From a checkpoint of a small mixture-of-experts model trained on Wikipedia: a softmax router.
Below are experts of layer 3 (counted from 0) of a mixture-of-experts language model. Rows are named router (the router's row for the expert), gate (a neuron's input weights, with its number), up (a neuron's input weights, with its number) and show model dimensions 0-255. Each number is 50 + 12 x the weight over its row's rms, rounded and kept within 0 to 99.
Before each expert's rows: "mostly gets" lists some tokens that are sent to it at least half of the time; "comes after" lists some tokens at least twice as common just before its tokens as in all text. This comes from a sample of Wikipedia text that the model never trained on. Tokens count by the router's weight.

# expert 80
mostly gets: "/a", " Racing", "°W", " Seattle", " Thompson", "sky"
comes after: " ", "–", "200", "201", " US", "N"
router:55 41 47 35 35 54 53 50 37 48 44 54 44 25 46 73 57 26 41 38 40 62 42 35 60 55 60 51 54 47 60 56 37 52 55 63 61 46 34 53 50 54 31 46 37 74 50 34 53 47 53 37 32 41 59 42 71 59 42 64 60 64 58 70 71 51 68 58 61 74 67 52 25 52 22 50 29 40 70 47 46 72 31 62 35 37 64 61 56 32 42 56 30 42 39 49 66 49 43 44 66 52 27 59 51 58 57 59 55 55 61 48 36 55 50 54 44 46 48 64 38 30 42 54 37 50 33 62 45 41 37 69 72 51 51 62 32 47 64 54 54 45 70 65 53 65 41 66 55 24 47 71 71 55 43 30 45 48 36 36 78 57 51 41 67 40 49 55 28 57 67 58 52 37 60 43 71 52 58 49 40 52 41 51 61 48 43 36 49 57 42 60 50 45 66 44 64 65 41 48 56 48 61 40 43 61 64 67 62 65 47 74 59 66 65 56 40 57 25 36 64 46 69 43 28 61 67 42 47 48 63 66 52 61 48 55 66 46 68 42 46 64 46 64 65 62 39 51 39 48 47 40 60 32 50 68
gate0:51 31 46 47 45 58 62 81 73 68 45 49 40 55 43 44 42 37 45 47 39 47 39 59 73 37 59 45 56 30 44 53 30 56 51 51 54 38 71 42 39 78 33 47 57 54 59 67 43 52 56 51 48 38 55 25 48 37 57 55 42 76 60 64 70 75 53 57 53 35 31 46 56 55 51 61 43 55 43 45 46 51 43 72 51 35 55 54 51 45 52 49 73 44 60 26 20 60 46 70 58 36 54 44 72 53 32 49 33 32 42 60 50 52 44 58 65 53 41 45 48 52 50 43 53 44 17 56 23 51 43 41 42 66 54 61 46 49 59 56 70 38 65 45 62 44 34 37 54 49 56 61 46 38 55 29 62 56 64 42 26 38 57 70 52 72 49 33 31 63 52 51 36 61 57 54 32 51 56 41 38 50 28 34 44 30 49 58 58 73 72 58 56 45 65 63 49 56 34 42 47 54 47 45 44 67 85 77 50 56 80 64 47 61 44 55 65 66 44 43 43 51 57 34 41 52 44 36 32 49 47 53 51 33 44 54 49 50 68 52 53 43 41 49 61 37 45 47 62 39 52 66 72 60 47 34
up0:39 50 28 62 48 52 50 54 44 34 51 46 69 49 35 49 37 66 47 52 61 68 81 43 53 61 53 60 60 43 49 40 41 39 30 35 54 33 58 46 60 49 59 57 49 50 61 39 67 49 38 29 53 59 62 56 47 60 57 33 65 36 50 59 50 49 34 57 47 32 71 64 35 43 54 35 63 52 59 50 54 36 58 41 60 68 42 40 48 55 35 65 47 32 46 59 67 36 63 53 44 48 65 41 34 39 44 70 57 52 58 57 56 50 64 63 48 62 74 34 48 52 69 65 37 33 66 54 78 39 34 71 69 65 47 47 47 47 46 44 35 69 42 59 60 57 48 57 37 57 44 43 27 39 32 37 47 66 38 47 41 57 78 49 49 40 35 83 62 32 20 44 69 56 43 46 58 16 57 56 55 46 47 76 63 49 57 46 39 53 41 42 46 60 33 29 32 68 48 58 83 48 29 43 20 62 48 44 47 57 47 63 67 52 56 58 45 70 52 34 60 59 55 61 57 51 59 52 35 52 39 63 40 38 61 39 40 61 49 53 43 61 53 42 62 52 65 44 58 43 38 51 68 36 61 59

# expert 118
mostly gets: "/a", " Museum", " Korea", " Korean", " self", " Center"
comes after: " ", ":", "–", "200", "201", "'s"
router:57 40 48 33 36 52 51 49 35 49 45 55 46 26 40 73 56 27 41 41 41 63 43 37 59 58 58 46 53 50 63 56 37 53 54 63 64 48 32 55 50 55 31 49 38 74 47 32 50 48 57 36 33 39 60 40 71 59 42 64 62 65 57 70 69 52 65 58 62 74 66 57 26 48 22 50 35 38 69 49 42 70 33 64 36 38 67 62 61 30 42 58 29 43 38 45 63 50 44 49 62 51 28 62 50 56 56 58 53 53 62 44 36 53 49 55 39 45 54 62 40 31 43 58 41 49 32 61 53 41 37 68 73 49 52 58 32 48 64 49 55 45 70 65 56 64 43 64 50 25 46 68 72 56 44 34 50 52 37 34 79 60 50 45 70 41 47 58 30 56 65 54 47 40 59 38 72 50 62 52 43 56 39 50 66 50 38 36 52 53 42 55 51 41 61 43 64 64 41 48 60 49 62 38 42 61 63 66 61 66 45 74 61 58 64 61 43 52 25 30 60 43 70 47 29 61 66 44 48 49 63 69 49 63 49 54 66 46 67 46 43 62 40 67 65 63 38 54 40 50 44 39 63 31 52 70
gate0:79 54 42 24 54 62 48 53 28 42 49 49 68 42 43 75 49 37 36 65 67 58 44 12 56 50 59 45 52 54 61 66 54 44 51 39 81 53 52 40 39 69 19 76 52 67 36 34 51 55 52 39 36 49 55 41 59 76 51 52 54 63 67 62 62 66 67 48 51 63 69 66 37 47 43 37 37 45 74 48 44 65 31 44 59 54 57 32 55 46 31 39 32 38 48 54 45 32 48 39 35 64 46 57 43 51 51 50 45 46 59 46 37 47 62 71 37 43 59 56 47 50 47 32 36 74 68 56 58 53 44 65 69 52 57 49 43 38 63 31 56 46 59 61 37 60 50 67 63 33 50 58 39 63 55 43 33 62 40 37 65 38 43 49 61 37 58 65 36 41 64 39 58 41 60 55 63 59 42 67 46 42 48 55 51 54 53 32 66 53 50 54 65 30 53 44 65 52 39 55 46 67 74 56 60 49 69 58 43 45 59 55 37 37 52 56 62 41 26 58 43 46 46 36 31 53 41 25 44 61 49 62 37 55 33 54 54 48 66 32 42 53 48 55 57 52 39 59 39 56 42 27 42 35 60 75
up0:33 49 37 50 55 31 37 68 63 55 48 72 35 35 76 51 50 46 56 65 29 53 39 48 44 44 63 58 69 26 39 59 61 63 55 66 49 67 48 64 66 46 58 30 43 48 56 57 57 38 64 49 50 46 71 33 62 27 50 51 63 38 48 55 55 43 46 54 43 70 57 49 62 40 28 50 57 28 51 39 49 75 52 47 50 61 61 57 52 48 70 48 53 76 39 53 55 60 44 49 39 53 55 60 80 64 54 30 75 16 46 48 54 59 70 59 38 42 43 54 37 45 50 44 65 54 20 50 21 54 42 49 50 53 35 56 49 45 42 67 39 71 43 62 58 42 67 64 51 42 78 33 59 52 61 58 48 24 43 34 54 56 74 74 53 63 32 52 38 42 38 64 53 67 43 71 61 33 47 52 62 39 55 64 38 62 45 53 48 54 34 45 39 66 42 55 55 33 36 42 36 40 44 40 31 53 51 51 57 50 65 62 67 63 50 58 49 57 51 62 56 39 48 67 64 48 49 68 64 53 86 43 53 45 44 37 50 54 50 42 48 48 57 45 45 35 53 46 42 32 35 54 68 71 45 47

# expert 115
mostly gets: " —;", " Binomial", "-in", " numerous", "|---|---|---|---|---|---|---|---|---|---|---|---|\n", " Notes"
comes after: "\n", "0", " for", " in", ")", "==\n"
router:58 46 50 39 49 45 60 48 38 42 48 42 63 42 29 78 59 28 48 34 48 53 51 31 52 63 61 48 60 35 65 65 34 46 34 50 60 62 48 56 48 52 23 69 42 76 59 53 60 45 68 45 42 49 45 38 62 61 51 73 46 59 56 70 58 67 58 65 60 71 53 55 31 58 23 54 27 30 64 43 51 66 55 63 51 41 68 62 51 52 65 65 27 35 25 46 43 43 58 59 67 60 31 59 59 39 61 56 51 60 60 54 36 45 47 46 38 33 56 68 38 51 67 59 51 56 44 46 38 47 29 72 56 53 58 60 47 76 55 58 61 59 75 56 62 51 55 61 47 28 56 75 59 39 30 64 36 52 43 54 64 41 55 54 67 24 49 62 29 59 51 66 44 35 43 52 46 61 58 60 55 66 46 69 55 47 61 32 62 55 47 47 52 47 47 33 48 52 42 52 48 60 65 41 28 45 64 58 49 60 44 74 58 61 74 53 58 37 27 41 49 64 60 38 37 73 58 50 35 50 65 58 40 64 58 49 60 47 68 51 38 52 38 61 59 67 36 67 43 54 51 28 58 44 49 62
gate0:34 41 58 61 31 59 52 31 42 51 59 38 61 46 53 49 45 51 35 53 25 32 54 38 44 48 60 64 56 76 69 57 55 30 50 59 58 60 56 58 45 35 57 64 58 46 58 60 57 44 61 42 49 56 52 49 58 54 42 64 39 62 30 56 43 60 68 49 46 54 52 61 63 43 47 56 47 31 57 42 42 35 55 79 74 40 52 63 58 63 45 61 34 28 65 38 54 66 33 33 76 25 37 50 69 38 47 22 44 40 56 82 42 56 67 52 46 55 46 38 47 52 69 49 54 59 48 37 52 33 52 33 57 34 76 73 44 38 50 59 59 49 30 67 39 41 61 74 47 58 56 55 57 38 41 47 57 42 54 58 48 71 56 51 55 33 64 39 52 34 53 69 55 41 40 58 47 51 41 48 68 60 66 56 40 41 57 38 44 45 65 50 39 71 51 40 51 49 42 40 69 59 34 47 52 26 48 41 20 52 49 45 51 62 50 46 71 40 54 43 23 46 57 81 39 69 28 56 46 31 43 49 55 44 54 60 51 69 31 50 55 74 51 48 36 50 40 51 46 49 35 27 58 60 29 65
up0:70 45 60 39 38 70 49 32 37 65 64 51 62 49 54 40 33 56 49 59 37 43 41 32 36 51 50 44 67 55 52 46 50 36 40 55 36 61 47 55 47 32 57 72 68 45 55 41 71 68 59 51 45 56 47 43 57 88 49 43 76 58 35 47 49 56 47 50 46 50 60 52 51 59 23 38 47 37 48 59 51 40 61 74 64 59 50 68 48 42 66 78 40 48 67 53 53 31 28 45 77 44 44 45 55 48 57 56 43 45 59 79 75 37 75 46 57 58 30 40 45 35 68 46 76 62 48 65 60 52 51 53 70 38 85 46 48 48 47 62 35 48 39 62 47 51 54 45 33 53 60 44 54 35 31 41 30 46 47 75 54 53 43 46 65 20 50 54 41 32 36 68 39 39 50 52 47 71 50 53 68 71 64 58 52 56 41 51 58 48 57 48 37 48 42 51 48 40 50 36 56 59 60 45 65 41 42 33 40 49 41 43 48 57 66 30 41 51 53 62 32 15 43 58 51 63 46 44 50 34 60 53 46 61 37 49 36 33 56 40 38 66 56 41 44 50 47 54 66 53 46 22 42 58 46 58

# expert 10
mostly gets: " JPL", " %", " la", " Sab", " Na", " ±%"
comes after: " |", "\n", " is", " Location", "\n\n", " Votes"
router:43 48 56 33 28 59 57 46 24 67 57 32 47 34 41 70 58 39 43 63 53 52 47 49 69 53 45 45 38 40 73 64 35 41 56 64 44 53 43 37 44 37 40 41 33 92 54 34 53 43 61 56 24 39 53 45 56 52 47 60 57 58 44 70 58 53 81 60 53 63 64 62 34 52 30 55 42 42 68 42 51 76 41 52 41 39 60 55 54 41 56 65 38 42 39 47 65 50 49 60 67 60 31 53 55 45 35 52 46 72 70 50 42 60 43 44 38 53 46 59 40 41 49 54 52 59 40 50 56 50 47 63 57 55 52 55 30 55 54 31 49 47 61 43 47 60 59 63 51 29 48 50 63 59 39 40 37 51 40 11 66 44 53 49 44 61 52 71 40 67 62 45 69 49 57 32 69 53 57 59 47 41 46 47 76 51 35 28 44 38 53 51 64 46 58 54 55 41 49 52 69 59 67 44 45 47 68 63 63 68 58 72 65 39 61 63 48 46 09 46 52 56 58 41 35 59 62 48 54 68 60 49 43 74 52 37 63 35 72 44 55 57 41 59 66 52 28 51 45 57 41 38 58 42 47 79
gate0:48 32 66 25 63 46 66 46 65 35 46 41 43 31 60 50 61 62 53 49 68 41 36 53 44 42 35 51 50 47 62 59 41 59 54 53 48 65 53 33 59 35 59 38 33 80 35 42 41 47 59 71 37 40 40 35 51 65 47 51 55 55 36 47 37 51 61 58 43 57 37 42 57 36 40 32 38 53 59 59 56 72 45 57 38 54 39 36 51 28 54 41 44 41 53 46 73 65 62 52 43 63 39 42 34 51 47 53 50 51 53 39 60 51 28 41 49 55 39 46 57 47 32 32 38 54 50 47 63 44 54 61 44 32 52 49 36 40 67 53 40 51 63 46 53 58 66 56 74 43 63 41 56 41 80 50 83 57 40 32 46 47 54 44 34 59 60 59 42 35 76 51 51 53 79 44 69 28 35 68 69 48 54 39 71 65 30 43 60 46 58 70 80 75 52 51 64 57 58 55 64 58 52 40 40 59 68 53 65 39 26 47 37 44 55 41 25 64 34 66 58 65 63 47 50 41 59 46 39 77 46 39 53 69 64 36 49 49 65 39 56 52 45 67 65 33 45 42 51 65 67 38 51 47 50 63
up0:40 51 69 31 58 56 69 60 58 28 47 26 44 59 53 35 56 69 57 47 63 23 45 50 26 48 37 75 56 46 56 46 57 48 47 54 59 74 47 39 68 43 56 32 40 62 66 50 42 38 57 49 45 49 46 35 49 45 50 29 60 57 37 39 34 51 50 67 28 46 41 52 69 50 30 29 42 51 58 31 76 66 41 50 53 63 58 52 34 18 64 46 55 45 57 46 69 61 57 60 47 60 33 33 39 54 53 38 55 51 54 45 64 45 43 47 62 63 62 46 44 47 45 61 54 52 50 50 59 42 53 59 42 39 50 33 42 33 68 36 46 51 45 53 50 56 65 63 60 59 56 48 44 39 57 67 78 76 43 30 38 36 62 53 36 62 54 53 49 36 66 55 53 59 71 25 65 46 30 68 63 45 57 40 61 62 47 48 47 44 71 56 68 41 48 46 47 76 58 37 59 64 54 23 40 61 35 54 62 37 35 35 43 43 54 41 30 58 50 58 47 60 55 57 57 36 39 54 55 59 45 29 48 59 72 46 47 60 41 24 70 41 40 59 51 32 38 51 66 52 62 35 58 46 29 79